Weights of a small mixture-of-experts language model, trained from scratch on English Wikipedia: 4 picks a token, a sigmoid router.
Below are experts of layer 6 (counted from 0) of a mixture-of-experts language model. Rows are named router (the router's row for the expert), up (a neuron's input weights, with its number), down (a neuron's output weights, with its number) and show model dimensions 0-255. Each number is 500 + 40 x the weight over its row's rms, rounded and kept within 0 to 999. Numbers have three digits each.
After each expert's rows: a language model's description of what the expert responds to; "mostly gets" lists some tokens that are sent to it at least half of the time. This comes from a sample of Wikipedia text that the model never trained on.

# expert 20
router:479517488432511525536510496530494486509457506501530475459481539470442541504439476462504517468467462513525534492527521540498465511497518525492516502491432505533508480488503465496453492487507469481566513516513481378510482512497572489510484558525499500503492569524476408464511548511520467468528479478502511450490455466495491476494649515514538575507526486525495500447489448520551547518393482361485521560480454535455495524529550559533562509488520496523505501527564556530490464483452467514511527454518506534419524518488463456555465531520329481543541502479453519492524478488610512504575484567583508480456483511560491485499519471455531582497512540544479473691508482466549558504500582540564535523496499466501487473454489476488539501526503465521491523526475448514488424527498507
up0:490558480573506479578537456551530502480510425473502456539520498494534440480515536541534493428521470483449522444479470536468553531511452575464443500591456474545457503540440469469562503529484538500556468551564497499546567476547431523445528513507564483510523476533441562473489516478525531502517439551503488509484480457482504481533478427448468456516481546528540453499547519544552527558489539465506541560469526478435515476491477523490506546546487518495489506428490491635560512512499521542468432472505487510559541465488484506538436551484502491523528538521418521506505450523515469500535529501448447512454494449463554417555449473473495512525553454461417427442506540511510593506467515530488425589486511522445556453579492541513483503431520547542534618455462476514467454523506493
down0:539468549593457469485518497558558427477590543443515473510532543506503460470501484477523458462523460507523570522542528509523419500538488555487474589569543417443509459482500531540466504408475453506475469551539511503509497531518566559497469563568456490466506498535539483546545549552511435582502415500462509515466573549582471526524544443491474566468500543544504496463454516527456457492441516507481548497553591465564465512529516491471491468476552504404568530489505491502493498501530522531505508431542462497519541462468535466479519440523469493554459558500434485478474546515495436569502508496506480523504456415507547456463551556469482545439457476473485511475487448519510528526477534469444589478555506460540514528438445508502513534493542445487446439440521488516478507491603466
Nouns and adjectives naming a domain of society or nature that modify a following noun, such as social, water, health, student, community.
mostly gets: " social", " water", " food", " health", " human", " religious"

# expert 49
router:469479542533465501506529505534533486512511504496531506513490500517375472514495480483436540426562415513436594516498513481529463524488495484452555531484430537515497537583489477466501481522491534445473516495487559526511555469519490445497457574485511519535531558542494425528531516456481505500459516482522486404475520503408471469494483482523466480498541496511503515517467458503513550445450527360490459534498441487518429548503452525565515516483509505472457452535543613475495494492526464566503496473548455483449438473455420503506488525525477443530552584591482567486531484506554530471510471499484417506484470506578518517543530486485553470413474497506523514583517485501538589397464559554500551524501530468548515577523417417493516548519546471528531531478524539522502498525460474
up17:507544464545492471487542487508490561566466527473485558459450430585543472517462553457520541481541562396509483436474440474560562481468482507408512504484501566558520542500533453471539459495505434507535537476415465481528430484502467515475468599448487485531568521489479488484500563531482472532483490391473511512549523489475552472515519537555476506507557539492560485482542528449561527451469480502458481497525461494491532506521529549485529424540457512493487492517561576506414483475521443465544513521461466513456525530507542488507479492513471545494516505485475491481569513497462523542463546496517536532502523602495474518555489497500459436476551556502515487512528555493574498465486490516478514522431479542481465427546535645491515521579539488492541483520374488525498413490600493
down17:560469537502471453449513535471539446482521534527517472532571509507506472519513452459515512507550525480501397434490463538518499532515553434550496420446472446513431489461476496450522517481446459528468567572533489532494473472467456451492471542470489478488522571487472547417435490501425510573560430445456502455482533505491533434426498484510469589461542567511483416494496543495461443627510534460504483449516554457487426564535480570530478525526502504456511502539563490458514435513503413486574521502503538457529525459484420478520439457473511528477498523535461464481506564494437509560500533521518489518530408486377486500512504448495478453510516458490493507491499513538494537500498517462555557486461481548430460471519434557552566522549517526496456508481500509462557462495494541
The word the or The, mostly after prepositions before place, organization or title names, like in the Metropolitan City.
mostly gets: "The", " The", " the", "the"

# expert 0
router:531503455466540508551517519547469519543457489486477489503526496572507507561441519470456550495523530470416508447507496547524480466519515535475517496426508516440547514495539457529545508490454493495532518523480463407494435478488534492496507506521557410533482534532464471510514499463520451544416489538496493430519512452530483379483547485505496518556482532499512544486489525509534523487383506416450486520491475494488469532514542549552543467557510499447517559549571618495508494461477463560494474455515477509490526474482413519556451523520418487558499516553500497524497538471598443510573437589492482481496522481578514450544544501437483558454485578515478541683512543480517571524489526516501575514479534514516480510498477458502489509574506492498502545509491476447497474467564544
up0:488511431587537535536522475493471543622502487457460518506539509512444555479485456524529476524522468528507574464449497597446481512500489492507504495517563540510498462491525490574403437542533495506528559559479507489500453525520514506481488516505533505482486514462442511560477472509509444519534542467489494478546516457506440534519503421510553579542533552550521479491565458473507598525490519516452478561482528460469469551498458531491500436542479516443428519509477543592564519491513496495538508504486466477555411448449429514524487542493492523512577482460481480493488450536555530518547501485519435412533549477505494468455528458404516525438463586591449490594512532467528489552506475507495453542537461469545463482475492463542576519511439426469611514478536477534527454506513456
down0:542495566473526481585460470590540556490552530492467527510548542520492485486516476487486534500505493474490468510573543474547532463460483535500499515477495482501535480513543521522502562448475474470443460529513513553548493528508456568496494488572492515510519491550503497469592485492455478521530534537525448519435470449594544450527531510500446458416448474523520559567534514520469437493410461567482543492554501544565511500436486550598439479449467437454468610459579557529455473554504428496509544551486437527496515508488512425528506484541486465434445586550486538502494556448481543550492466510498550480513503514530479476515472557581551548522494516450514494472504481498470542411482450543490557440530561423473581547526549569479476474468507436498507496475500445504494515457551514
Proper-name pieces and capital-letter fragments in company, label, broadcaster and game titles, such as Sony, RCA, Mass Effect 2, Game Boy Advance.
mostly gets: " WIN", " Records", " Motorsports", "DC", " RCA", " Sony"

# expert 2
router:467496508417548495489563464514514508509503555488426482487488490534485507498482508458482491489445482486526473484525524501520470466514515514507491497527499526508489496495467466445500521417503499504536552471491549390474485475518522468481487517527495467493547520526487375508475518502524525479415510507455498453517537425500505479505672515475480530553548480500525501543490547530475529462394513464486477523475480568528473522496609499531539511470510528531464469544538556489523454460511489508509508403526480545424529493504433480475495535561311514564506544526491503520522548493579552502519501546553515516467433495556540506495515464457508475482442527487528470677495464541565568508514534521515613532497510491511477473498509454506535522530527495503474534544489426510503470522502448
up1:375448478445479471487551444456492519541532515516467555546480495550421517533515516518477518498477448486520449444503531513464507499601496489465512476432487546546450464585507479541534509473499420490476509511501446482429476446539497466517532553524511569517468500501454476517500475511493535500525445557508510532535483504508437445538554465519443512519507428493511465500555417415487538454450489446491431428514526501527444490518492489441522478471546502511525595505502529519522528517495509553497459467502517540536533481513475548490497548495458510551527456533459504516570472599518588486570592479469507504481432460491520537486504397527547532529489424514552520409474567454422581572547485522470561563518434525530427437458517474489536522481483499531503474538544467487467454493519453
down1:581507483568519457503411594538519536477407508497508485469533568484574519441502574430475510527518492481490550512588522539541486495418499484536417534542496507382515488463505560533571521530464551538524472444497496495492515451467521458521510474519529473498540482497553563462541487549474475484469465508519461545474485479498568500469453503437510469530499495576533499523532546570544481531577451531486583533506506483465562515471542529526497503562552567496524453499535569495451449510482542531508568524509472463466500506498515484512540468501508492450470516476495527528497495460473567493468430565517431499476513531491464456439444526464461528495585537453500529545514418567517495442534455447527434552472476462460565588490488546472522467531557521529514421416512463529466551452469507
Head nouns naming a person's role or a thing's type after a, an, his, or an adjective, such as footballer, politician, album, poem.
mostly gets: " footballer", " politician", " actor", " friend", " actress", " activist"

# expert 18
router:516437495518527462488515459456505504547504458515540492590486506520464518509445459469478517475539550497442457523447540479448490533490502484439412503491530559520469507477490555513466523434465481470470536522531525416474554472438570529532548531462468488521454562543524452518534533550526507509545472484570533481491499488459460506439565469536482482556499515582504577480481528543469546471464472438431501565459451541556405532495556483492526458480512427523452440488553581508511517471485411475523464454517484506486527472495504522468477541510466497545517598485480566478508481470574520497526540550483391512475467507580554484513541454526456431450526600482518430581514554519541559550513503543504442491511541431520473458527548466519463521506503475499518559544549428575497488459437512
up1:486446443510470441523506522528562513482497529537501492511489472538467467571455476557499623482545523562501480571445517488576471449479467519513506527467512519469483487477440474526540543544473436460517457573424518469502446491525442466448470511471553538498573489515470502513425492444471482427494526472502548492555518475580589506441493493479449541498524487535448531453394535550479434462492526560474549496479517401556489449521506572541472514481453501456498529538530612500475431532543453516481467551430458479543446538471465494498487457534506486522434595559486496558442530489531446534492435478470498487506528540493524451466548593478520473485504535516530538446453456490552489503487501467456498474512533508493516465507438462495498507519544506582542515510579472468572481511522574
down1:487528484516506560490440451447443456500492507467523496523502537442431484518475452519512487522551548415516490504503602480426538522494499510508557521538513459499501532528537469474493446574512454526519534452525423489479490490506439495523532531534484445486545525487529553486499496411465449484525508519477517509545467451436507487532570485504565458513492523503530521493494517513573529418490532378538467544501517512534479434544446522463448504533567515474517541491526531450523567533511521505511553548554402467428480505487528533517465480499545464532540512398453511437514479492584544462422539540503520469530507454533503484570413562563452499496519529542480483548538504484481529473463506484440448516451491564507568539485617498616479508440499550483446489473481521522486556555433557
Bare space tokens, often inside tables or before words, and byte pieces of Thai, Japanese and other non-Latin scripts.
mostly gets: " ", "ร", "า", "น", "    ", "ก"

# expert 23
router:477508531435528548501537508498516491507526541534585533522507544483453507580487506493440490488471512567443553514454481585527516526447477535514505557472440516452545563516507501566533519435428476427452455470522481368488502496497501513502550513492564437550474533479507410502499540488496535501482533517426530420467491510478475484582559507477449501508525536487461501496469496510506547492377476527528499536480501463510524479544504564488541549514504558535458442431516633517557501479461491579454454480467426574521544516449491532551482536528496478498495585568569496488565521492515485418463500544490487480481473525574483455480547503494506521453502513531528467641473499455506517485501540478501528537487481482501486538455461463551508512472576491590492502492471435510492469554522529
up1:454467519465477503529489537482584516485585518516389461440534586471453499498461627528530565468474505518531551512451482520478595601527469462492560495543417545513491505506533523508438600451511561464514475520518527436426453493469468553480527519494458496537527499509548487486561568498469501485460524568422566502564468529415490526488528492539511495473550533500536526487478480454497540440532492465537466448482461508570533507514555463531484470512500508504498513465509561509553538431478542560490461460569551550490498482547473551493552469451447574510404493501507508574470494453544482523519505459519539498467502489434476422542552506461430537492528537490498497514508504461439506532479488475508484491457477480491476563568459540464561442450513477495496515463517441534478539520494585
down1:557518568566547467542497479449456401442395498473519545503476542527551510523502470543465487520567546477518562485455503505513448421491478508524484570412502470526473491503574510471487455566503436519469484528457465463504515501456478527502536500465527480469577484536516567475471515544536511500543519488523501542518527550481409538563524485471439502572495490503540521487509474516509540522577475513473495493536529458492510544503535555468506482501520537520519524457589446526469596412503484419512494504517469527424564551507519437470506458503428469535489574472487467496492451502522493480456472524562550484552560519499527501439548424473542465492527506531421474542479494489501494512524571521488502488591566487457461405462575393454485528495461520525557495548474538439507518489407538
Periods after initials and abbreviations, and capitalized fragments of personal or taxonomic names, like A.G. Visser, T. aphanii, U.S., Ku.
mostly gets: " Ku", " St", " Sch", " SR", " Sz", "к"

# expert 24
router:474477487521577506505586447533469455490428557464496458497543522583447469438444456532443517478457465547475480432483577579522557540496484559430547450527452506499530466488463511422492505490528446528540506514479499374475554519511495518514427512510579500482500598502494447561504555489489517523513465425439463455497462433508423448502588544538462536556478520529490541513501509476484529494428527500475527526473525506493450519482539495516557484505495522503492512546564562514454571521528501509465512472497461534482503564496433530526471517521445472543498615548498466504518518562586525510538469510462449485491484501582487477528500511500490467508425505487522423573486515456474546519455517504579531537521527497475428452448506469575507521544539475521484571512482542562474444561521519
up1:438485499523545479577541543550485549526479457510525557483537499485495509451492523558441494554526533485452511422453536522463502467482438512491472532521458495511494484568472533467506529496552476432502495555529597513513411469522544573561543498472541502445493478480556577519480581515412472562503503510456465555593563475433574488526446443515487437527495474599438524480464519472548498493527553453492541472539507513526543507454515502519437433557499564553465474532541526500521512504538459417472518480505471514526475486482529461552578492477524531468479518488598575509506528498460488468515429568449518496451500542516446461541409512487449476527478432523479518517526474462504549456494442467446506542468448483448448460491526450421384481510527489554512498518497519460492542519469497
down1:447550524476495490454523418454514502486496481511493487525487474492496550501503543483491458441458429534462488563513488564570452456504493462476485492542538470474533509472497472498497519482476457464504418482478459559517518576485555487449438475588494561524464448500522539467531495520535525392531508504501502585463442434536473560508427482496511503526528441514511479461446467507546461558497499509471406514508471439469458514470568527472503497446479477471500420545418486559543480616424427488508525532522503547539525513532494505520503483550475470552482506433387574567527496499519516580434504530486464456494533492481481461499511517532557542481519528471528404584546523534508469479469590507475474460515555541468601622469481554539556478496492514470499465508509482456480513505484489
Music words and title punctuation in articles and tables about albums, songs and bands, such as album, song, Billboard, opening quotes, pipes.
mostly gets: " album", " song", " Albums", " Billboard", " band", " musical"

# expert 58
router:492507478536474472500465486517460488536449514491509532497446527513384504501445554510547521482523440527461557496454507504508536537495502505499512429566502544503562457535486528465505536516510522486512499495471492466466545491536556477513459496450593548522492585527484409488482560487496455529489508441443472384516499433451512437488520463509454514556544522511499500476465508591491556465494533400521474538458444551509411528515496535542546503534431499467485444574541610505477515491510488558525499489476488485444496535505464450465469495551436520536517534499534526526491496507625524494566451498433458475458464539562493407542544520480538455488486574487479522607481513499542495416489406475536549533553480445537507478558495446550499522519512521510516577523457512487501475584474519
up17:568461532523522507514503513540487492548455540493500505485505488454437466515616612469523446514479519451404542474491469529489482477505481565540511488509497550414530492476479437500523485537509500517511538480531472494479472592450533502517494459555534526470478468520522514566529443539548496490480395550591518506534476425539434416529511466450463533431516535411502555551506447533534536463528540425444479533465528554508472540582519523500527484487507488555535522541507484557525469483485543388499501467522549526450498551506522449555482497570473482564531453520506507526450467501541508486577567506498476493464556475554485549494558436484445430477482501482487506534510510493514495539576522502497459476585486486503429560475510565399523539512480511478445554492516524439489506517432452
down17:457560527538444554512493513472533470460516526512534471558523498464546469474406526596509507469473571612512538532516490444515513474482487462489486511541548425530482464503502584462558459500505498532543517526453497447550492520464517484478516570529579554520556513556535441506444519493469496529504484543509432513500505462438554536528522552524508424485488527536418484424444528465589523484525497568455475445526501513529477465546425542520471493521454498460429571543501509466551537519452564600514512498430468491511537461586446502442512399441476482545444587502461551486560559503484484436497443460475512464512481509477512473537506458511550506465507466491529471490488562485479512459472500528540500479489490477599489536437505455441500494541510500509452476569530516441461467502434453
The, a, his, their before nouns in awards, film and season text, plus award adjectives like Best, Outstanding, animated, consecutive.
mostly gets: " animated", " Outstanding", " Best", " consecutive", "winning", " Original"

# expert 57
router:475450484525502557436540509487516473524490545489510501530525557524522580487476481491463539492427519509439554500485472527504486454455512534454586501515459508448429521442543448452468498419465512482530517514442522372452530559478576477485486516491489445507488589498549440447521472517501504492497552485438472493464498447464528475506576484481493488551540506522495474411480523545487560512426499422451517484468425581420456531463479537589521533529477534484445488537497627444500552431468457534454446396510492555486495491466488504531538527513509479509498460487465526523515518465491491515502443502541400511490458492565490493554467479440471513409441558435487518556466413506502531453478522476551515496494457497524487430496479465541542490535550539482497512446468503486495480575510476
up0:525493528499547551419511481525433438421514452545502511520545569523499609518459488516527499489498585469553523441464530472466571458487469575412539541541554537488527530489462505496502440557570468538465467539526449502487466494500483544504535423558488432470522495402520510520489526465481511549516537499534446485496500486470532506511547495518554476517547511471445558535375518469491450498551484510517498550504461516547471485570486532491522542508506533472473496472568544428506540522480532592547582480533516488566453471473519505556573464493510459461425510515464516473443566478527518503430492523481465511443565539496559475540554493448543533483454510444483535488518472516552508482534434550572491523525554503469568488549495495513516481474612542503482592551512542456527500509454502
down0:487517535559486451527498493522548550550519506573506475491546425439512526487504475486513487484522560575521449429492530497473491540431508470454469429544443471528462561460586506480522539461558452496432497484493509442429485498438530470502502447559497507420479496550475478477502487501458499477550527511532542503497521584486482537503487462563496468491478479476491506463516484476508575516528568484586453503476490471462486467529519486521525443472535398548556537473449441562433535407467479528520508477501549490499499496499520535500487528501546545497457511417478562456461490491517531418430586489484544507506453376492472549445527567581461431539593474529485483455459532445438491447495536485500521479487465503471418444523564527499495523542498492515533482439469433468499474397502523
Line breaks ending list items, infobox lines, and paragraphs, plus heading markers like === and padding spaces; also Semi and Runner.
mostly gets: " Semi", "    ", "      ", " semi", " ====", " Runner"

# expert 54
router:464501492514534530483583496512494488486447509496489462553487515499445456511454553479489470517484488498473524514487552568498493467510532519449493578486525538496509512525496462525556457432514412517465501468459524355508466489424574524494518458431572535468493551473513460461503538500458453457510545432521507485555531411494492478461534483477463528560470544566529509452467547536507562455442506468476508457496523542483484548488449541499526486527503463555458498487527617547439518471500591496510496455539442498454516487448462530446504503535453485427467533581462536519490445434561509451536427594492497520449448502527463471557449477439544467482494501529532472519502441487564545517489512532516586462474482430526443459488494408563493540542516503559539560498452462548530448559523519
up17:503447512509481508577506561500498471479510474563517538546482494516517566505406556431484575469544456548453455524470528501490503468459458457468530501473487523569548536491540422493606543540504440495486485469480481474498472444572455550487552490427503453539539500506543534552481559511540458502454478507506506468461494558481534453528530542488526539499417512485557566404442530444405494527443545509462430543457486519522495564568503496479500575491481579503464457583550573561434477454512469510602518491516465477431449527448514486482480474523491525529515421498450509523479475487538431508485494495459429443423505574541498474566505477468517518553497506568453447519520528449509548501498512518558513501548461497500435468493499486451463472466537545537530487511563467488535503561485530
down17:431538500548498531492567466512488488423477489543498529476461597488499540510535465583475527479484499470520525518518453465421466437444458543533498514626504519527613517518527407529444497459504542468503553411508564487509502468531460549547449519499440482531527493476467550512532528553469481459517536492485539504499464468488565466471581479521466509475566550431495523546538451496516512459510515461527445507498505516467534576536535502435512478482532523532491528473521505519565416502567421482476480572430467512520508491474539477562465566474507399498498511494511543404506578497466522530449522515506480503532534512506487514546578396504455552562458474511494576461543504474441499561554535547522481492522484540491458507558408496502438487443526515519460503527544496482524470545485544
Full stops, semicolons and closing quote-stops that end sentences or clauses, often after years like 2021. or words like season.
mostly gets: "\".", ".\"", " 2021.", ").", " 2012.", " 2020."

# expert 10
router:509537501420512520526500494606486496536493473521499485510506495499469474520500528474415519454586544486442506476515486492538521515488494518448533542476529499429551481464517456479532521450471549475518546465495505412506538393559495447529509549547558424480487558505524398595547544433489450562459541555495576432465488458455519440509609511515438501500438491478512575459507531551522494455421507388476464471442460492508462531511549491553499491527499515464522476517545522548535555450451488494517524458471479558521533474420501496542434485529511509487489626555519451517496560485580523466553467562490474515470505538588488477525506519486486485513450561520503505584499523462527570531524502485507516542477494485493415485536527460455490499544504454527470540480520518528525483482560518
up0:525454499569562466509480511405552460499494495518516399441543503492516532505571482528473530444505516523441519479530499507498510523472464551446522534551522559489499496565477537460558486470491489480470465386452513430436518528515492488548498511455479532527443452527475574500611425538464538512487548496445534449505432429507526491443515549449546459546528514523525538503548522565492493481577576533534529489470512443443455486424592445572504542522488550535489448484503527534540547497540440594441509517507527517491509454546471507511507498581489498498493534531534478564521550457449440517434527509537507491523549501500482484541420548589460542539474452477456486495527544472500560470506486488476546503473503459422494462450485436546486493529545503437476476510537516543547486542578470
down0:531548549475523508499552482464489490492443510469433535496523490488501501491498557421455474479473504521514655504491485547467490525586543482516507449481453572502424476481497477466463582495499572498474495491492422476504463487533525546475486425524499548497557438517495497488462488536528509511429555415478448500494459643464355485508459430511463565515541576533528477502489424482502519465547447452469495472493439481579456492552484459482501478475487507484475506517474516476571495552509463438409483528505441434488490508507498522499539523557530490549526506463484476530473473496515545490497558541564507477467491430500501458434537474519528542498506536571454510537498508477493447478513590548457521465524515477555496529525559520471519564524519535472540532531529441497545408519445443
Capital-letter pieces inside acronyms and codes, often in parentheses, such as BB-45, SBT, OCCRP, CSU, JPL.
mostly gets: " JPL", " PS", " DF", "RS", "AC", "RA"

# expert 37
router:510478488473526488482490492479479518491502522512547494436520516483555521538457505488465507397411424522455535457496519546529498512472534484531512531478484503513638501471536507477510525462461445469506525516571528304498493439451542579454553494511458515457467529545488524535541555478468479484553507457522551482490473484463439481514524470483465485494534523496526526489485614512524527476463507458422513500498535502490414494539493549502477506483479536518400491547548641562442514466510426513517523537495484535477513523473438480519497485533579499551517597579512465523514522492604453453502508506560518484509512449583455467511528526462542469479474552449544445577533507506520510450459521537566518475506504449516512505503533500478488536567473485512507529459515435524507470502495454
up0:578475440537455476487439487486543506513520574521503508519545543442495574565554454491480536477521540511530545474571533522432487438561463590505512492519551447442501493470465546480548444507571447547503485511421436520479498488540501488490533547497529483500542512545481503504456553489470510509488488506538453487495596475557555570477507498494489510474616473466514577465533529475518499521496479505508423557452479426514517362542539552502514469533517514436579498603556504502515523505444523520485554484437488488506542445536501550508489534530504451530442479568445462501505493446485499525466484474488485442515471518527502447568459491534528435433453556564410470505469554445518525566486522473512504546447547531516509511520496560453467427472518510500508505476502524450528451454458573
down0:498457503497484483595554419539548499476429564534480456525583524494435458445463528502539489485494497513460471485460508502598487493510540484485467513444463522490395510539437492509481481443495460509467497432532557512466513471479542499478486555440515548562473592481555479528548452488509390533542512495585427524511494496474465479500428553518514498511475486465470498485534555549472483495507494533486498528581512565451566524520474538548475500528415455460413495449513507563468519505510467479526387462572586502530475513493479590473486479455495562471552506431505604439524507524477452446445471472493510456519486495454473531525454463502491481477425494466556475448579539469446508450542532497583482493535480532427524464484486515521487548536486490500505454543476493444493474498533499
Line breaks starting a new paragraph after a sentence ends, plus section heading markers like ==, === and opening quotes.
mostly gets: "​", " ‘", " Occupation", " †", "====", "==="

# expert 41
router:518436475510534466523565485543523408448544515465592637469497487511436493447537491434507480440503476543471545440519483461499542504532484552431487505539465537487524501473517420444520461472498556489509520482526509400498527479442553478523498511526490549539509647513516458571486487505455453497496506480493503443500517463442523432541529481530510485546532517535543546441539505536506500510453523450506503544419530527438472502497516480477541533448558475458464571495517553496516449473526522483555552501454469499456550477420542519519503477547489476513436534506500518504510535542570479483515525484519435530492544403549534495514525471492480416494522533556504483542538452485536547451539484557548540509461507410520487466509502419575558476508535388568481505554475484525485508540486442
up1:480504529477585436557483451486475425564482512529467494434505483416449439537499546564505519556535487503474491464434520501514555535501529500509529529477509547484511503491486543495481470581561474485546456522512544408456534438500501576506573550516511481508548593570513522500494437483530535501484517540513511576537499506487474432484499535470456451565503460505561505459514514553468534530446551493525538456478444528516435504517456515483537524588507538554548534524495561475479502457590469498466560516512539512539483530485522453600473561499510483524515562517509462536537463479476553520464497486445477464482469565473496448486441515537549463472450462462452500530502487445495518486551478545491550494502440536456562466639451445565524504496566430516511472469495416478520435592496518
down1:548533492419482497493474476464523491479493501487470542497437450546462448552490472542516442470461560461525431538484503490553534481515535510467496406524529476534474529529474484546471561528521525535519434572427513507527533496431528483513490496472441543583434536519478490485493525595526599538425510459502548494501501513526498529530553469477501534471428466488465419501530415515390532487575470464483460488423524457496534500517533554491551490540475477469503497526428560527458526444450502516519499493552502513545473521485483453498491490579459503438394450462571566504485599515501489490504457554441501479499438528483525518458511506537577478515536552470472464497338511513468476506486494468538452520486547569517499425562522518478509470495479534479527508521524550470536436459454518
Verbs and participles that open a linking construction, such as found, led by, based on, due to, did, plus some table cells.
mostly gets: " due", " found", " based", " led", " lead", " did"

# expert 25
router:501481446487540503519510469498484446520504504474483559571530535574401516511438500492435530464438460516410506472530497490536431451524523467456532466482503568487516525521539515464518469372470470443468502488472525440429487420496464498478497516430538467484520535492511443540529499433465434496500525432445486469505528476526498449562620500515458491515540477586507458453520569550500528460497470377454461462491510507459470537485481570479507472525517528522430488519502583574518504529522456546475537415528447538476502517476432547498522512534353519470539547533465527480492515502504479470531448576506438483495463502490504482523566488493520525427503513466519509522505503490521542467493550542533512512486532495549547495539467518560523583551538469529480481472529480576557505553462538
up8:485449527483450495516537550513490484474470523536551485539481458532500462520456584534456573476529509462472467505487532400447566469491542526517528526478446534528525512492517520537522519507513570446485527487490483470462479522566480458454413456528477522476591525480545480503486519500454610557468484435574456490496481514443551504497591523461487449461532501505536514444534557529554476511440469461431526473486454519474560549482491514518554485505494470553498490438538559568453584495589501561459472605542518516490496546507494550428486553536505389496486529451454521504620544482498520531512515513526495555487484503544561538526526542452520510554535504534431484511480545539482575516460493563472497495452524520576489475486525501526526523408438527449550513559560510519499516524533435
down8:517438472514512496481476527510512621568512500505422462447531535471531506473512497488539443528445479537533522461529468492530462530481434541480462533510555568445564450438534480508472445517483535453443496529483545476526545525506514547506539487524496553471455449485443495464477511411494483528525455575488483492470484465520470479538482446491529453477501536569445528586521476531524452523540458439487474492467520538501482544529504470505546524494534520405468470483525421511476413539502533475544518480517463536480525552482531533578507484464560448467515525392538433487460472492528546458529405545483520476553453492501440476563424506528487568503456477496521378577461489440532512551569414481508441450450495527479428520560525513463427504477465543495489483440425480540475502503484487
Commas and in ending a place, date or company name in biographical text, such as Paris, 1996, and in 1892.
mostly gets: "In", " 29,", "\",", " 1996,", " 28,", " 22,"

# expert 5
router:492500496489470526478573506516459463536456474487511515494534502511477496504456493457445514423486489514471543505468525568529418454483499466521525478460426455538554523513501443458511477494481421458555531505512448375493477513513536482465485516483502491479480559520493476520451490463533437427471533502498528501535489484476452414525563519543499460532499504538437535474492491557516560441386488431513471572458450457481512490512542523588536538484533469519500542522512617531473517423502518535474423467570517543490520483467481460596493567523358504472484462584445520485541490514610452455527471571520465501506497500549557500558533467448472490515530502480501545634508481466541588529462542503529514519461528565516533469476513520507543539522502477531453494513475479500508467475507460
up0:509500516486515507476520511478473502557480564509436493549513461530527500594477473520413506455650523521441494500454514569504475483539483473509514487493539489489545505462489514482603465495455468416516511554500522430471518489490494443493490486502596480534460496498568517536517446473496470506487529584512502517544508521508487506497549482549473448541478547488476559475426515558508510422412523567432509469491469459528521462488493488566501508551485534472464523513481666523466506463506483552547429547550482494545493489454509503520479477519505527606451533620456475508538464477520490451478444529483461514498497480581562486538563508470520493432485543455462542473476522477536547499406455488470496478471556603526504522517450510530461509534586489513521492536542537499561494477498527
down0:491476478452477486547518503539554489466536499441519534511457529503455499424523543506561507519439461453546507505557489459489472556530491523479466551479442496523428446480505560516445586463504578561467529434512535458468463553465523618559454500485447546500513566527494497433489528524515536552496453436470500417511518509492523522454561469475504601480549498535530462494532475444477490529553472445523481527506507616489490545506526491520497484460499489534553433514522402478488497530490507474481519414487538512468538491520525539459514557486436466478483490410470536490499478506485564562528529466521565502455509512444452506468500520578527504555505532535516425601499486511482506518601517530525552478528457376492491486492572499527509486457418473503466515483409472519464543495552444
Capitalized content words inside names of institutions, laws and organizations, such as National, Research, Act, Health, University, Public.
mostly gets: " Research", " Health", " Game", " Medical", " Social", " Development"

# expert 9
router:510518529542468546514482453549495479499508566425479554523479532525452510542487514490459543494542529517440525511516524573558451472517516469492545516477485521488491527461438524493523511486487487472554515470503528412523575539461610539472508448449569494480527596548476479478605512470516452530507481515465491450513523531521494499522597508532476542514591476497511513432450505493452565467451486423538516547424537544481502518522551556509535523537486541501455433521518461506460544465487472482508512450519481486472489553488473475516498500565481516518549572620414492487486612470477533492490491547542484439496510500586526487587545447453457537485486556492504486629516478443558537559493492580521534493523527499545524448507518539513495502584564464548536438517517575486485496485479466
up0:498532510448515540452484449647474470504530532565499520495511482462527492487508542480561503535508491533460472555525485472496497521479539454418529502426513473462497469507442467539466545523510486434517494517538504449473465416526411486480505501405450465469496508543496565530465522487455588559370426550477535470460503489469564483463588461441466446391473511465500476481546454481520472481494591481582428470534455458498494531538531468473452479497554543478476500554502563534512545552503502553510545483491521521540489492509537575542414554514509450508457514529548505502562513469518571581505510509424514501514546466549482451414528506546519504465475508529477492504509523529494501481451519587483515525543491496510432421502471480514438544523520492440489466526540496535546551529494513
down0:451425549502492567436470448472532556495486489494504442517473512549470541560563475521501577441498476465455545439548530441426539527492442490525530420522488610486517526534506581486526452467477498525473489477465494477516546492408526516513554566535489574509451533551537455438529494455484474412539521493480456503501489549444480496397594516597506546481541482556422480443464462473538550528458428421450511511484460528520508473497478463499524539498516499510445487420470406416511522488504517449472513508542470462550478527512420464491471446447512541490450446512494501472429546538515483483540527470497495489495491474442543463479507503531493571520469500543545441479508507470563476502529410550509509489459510541516499511436529550522566449467509440534453532506509499507476511540449509
Tokens inside parentheses just before the closing bracket, such as ages after "aged", date ranges, units like ft, abbreviations like RPG and DST.
mostly gets: "DST", "died", "ْ", "also", "IND", "loan"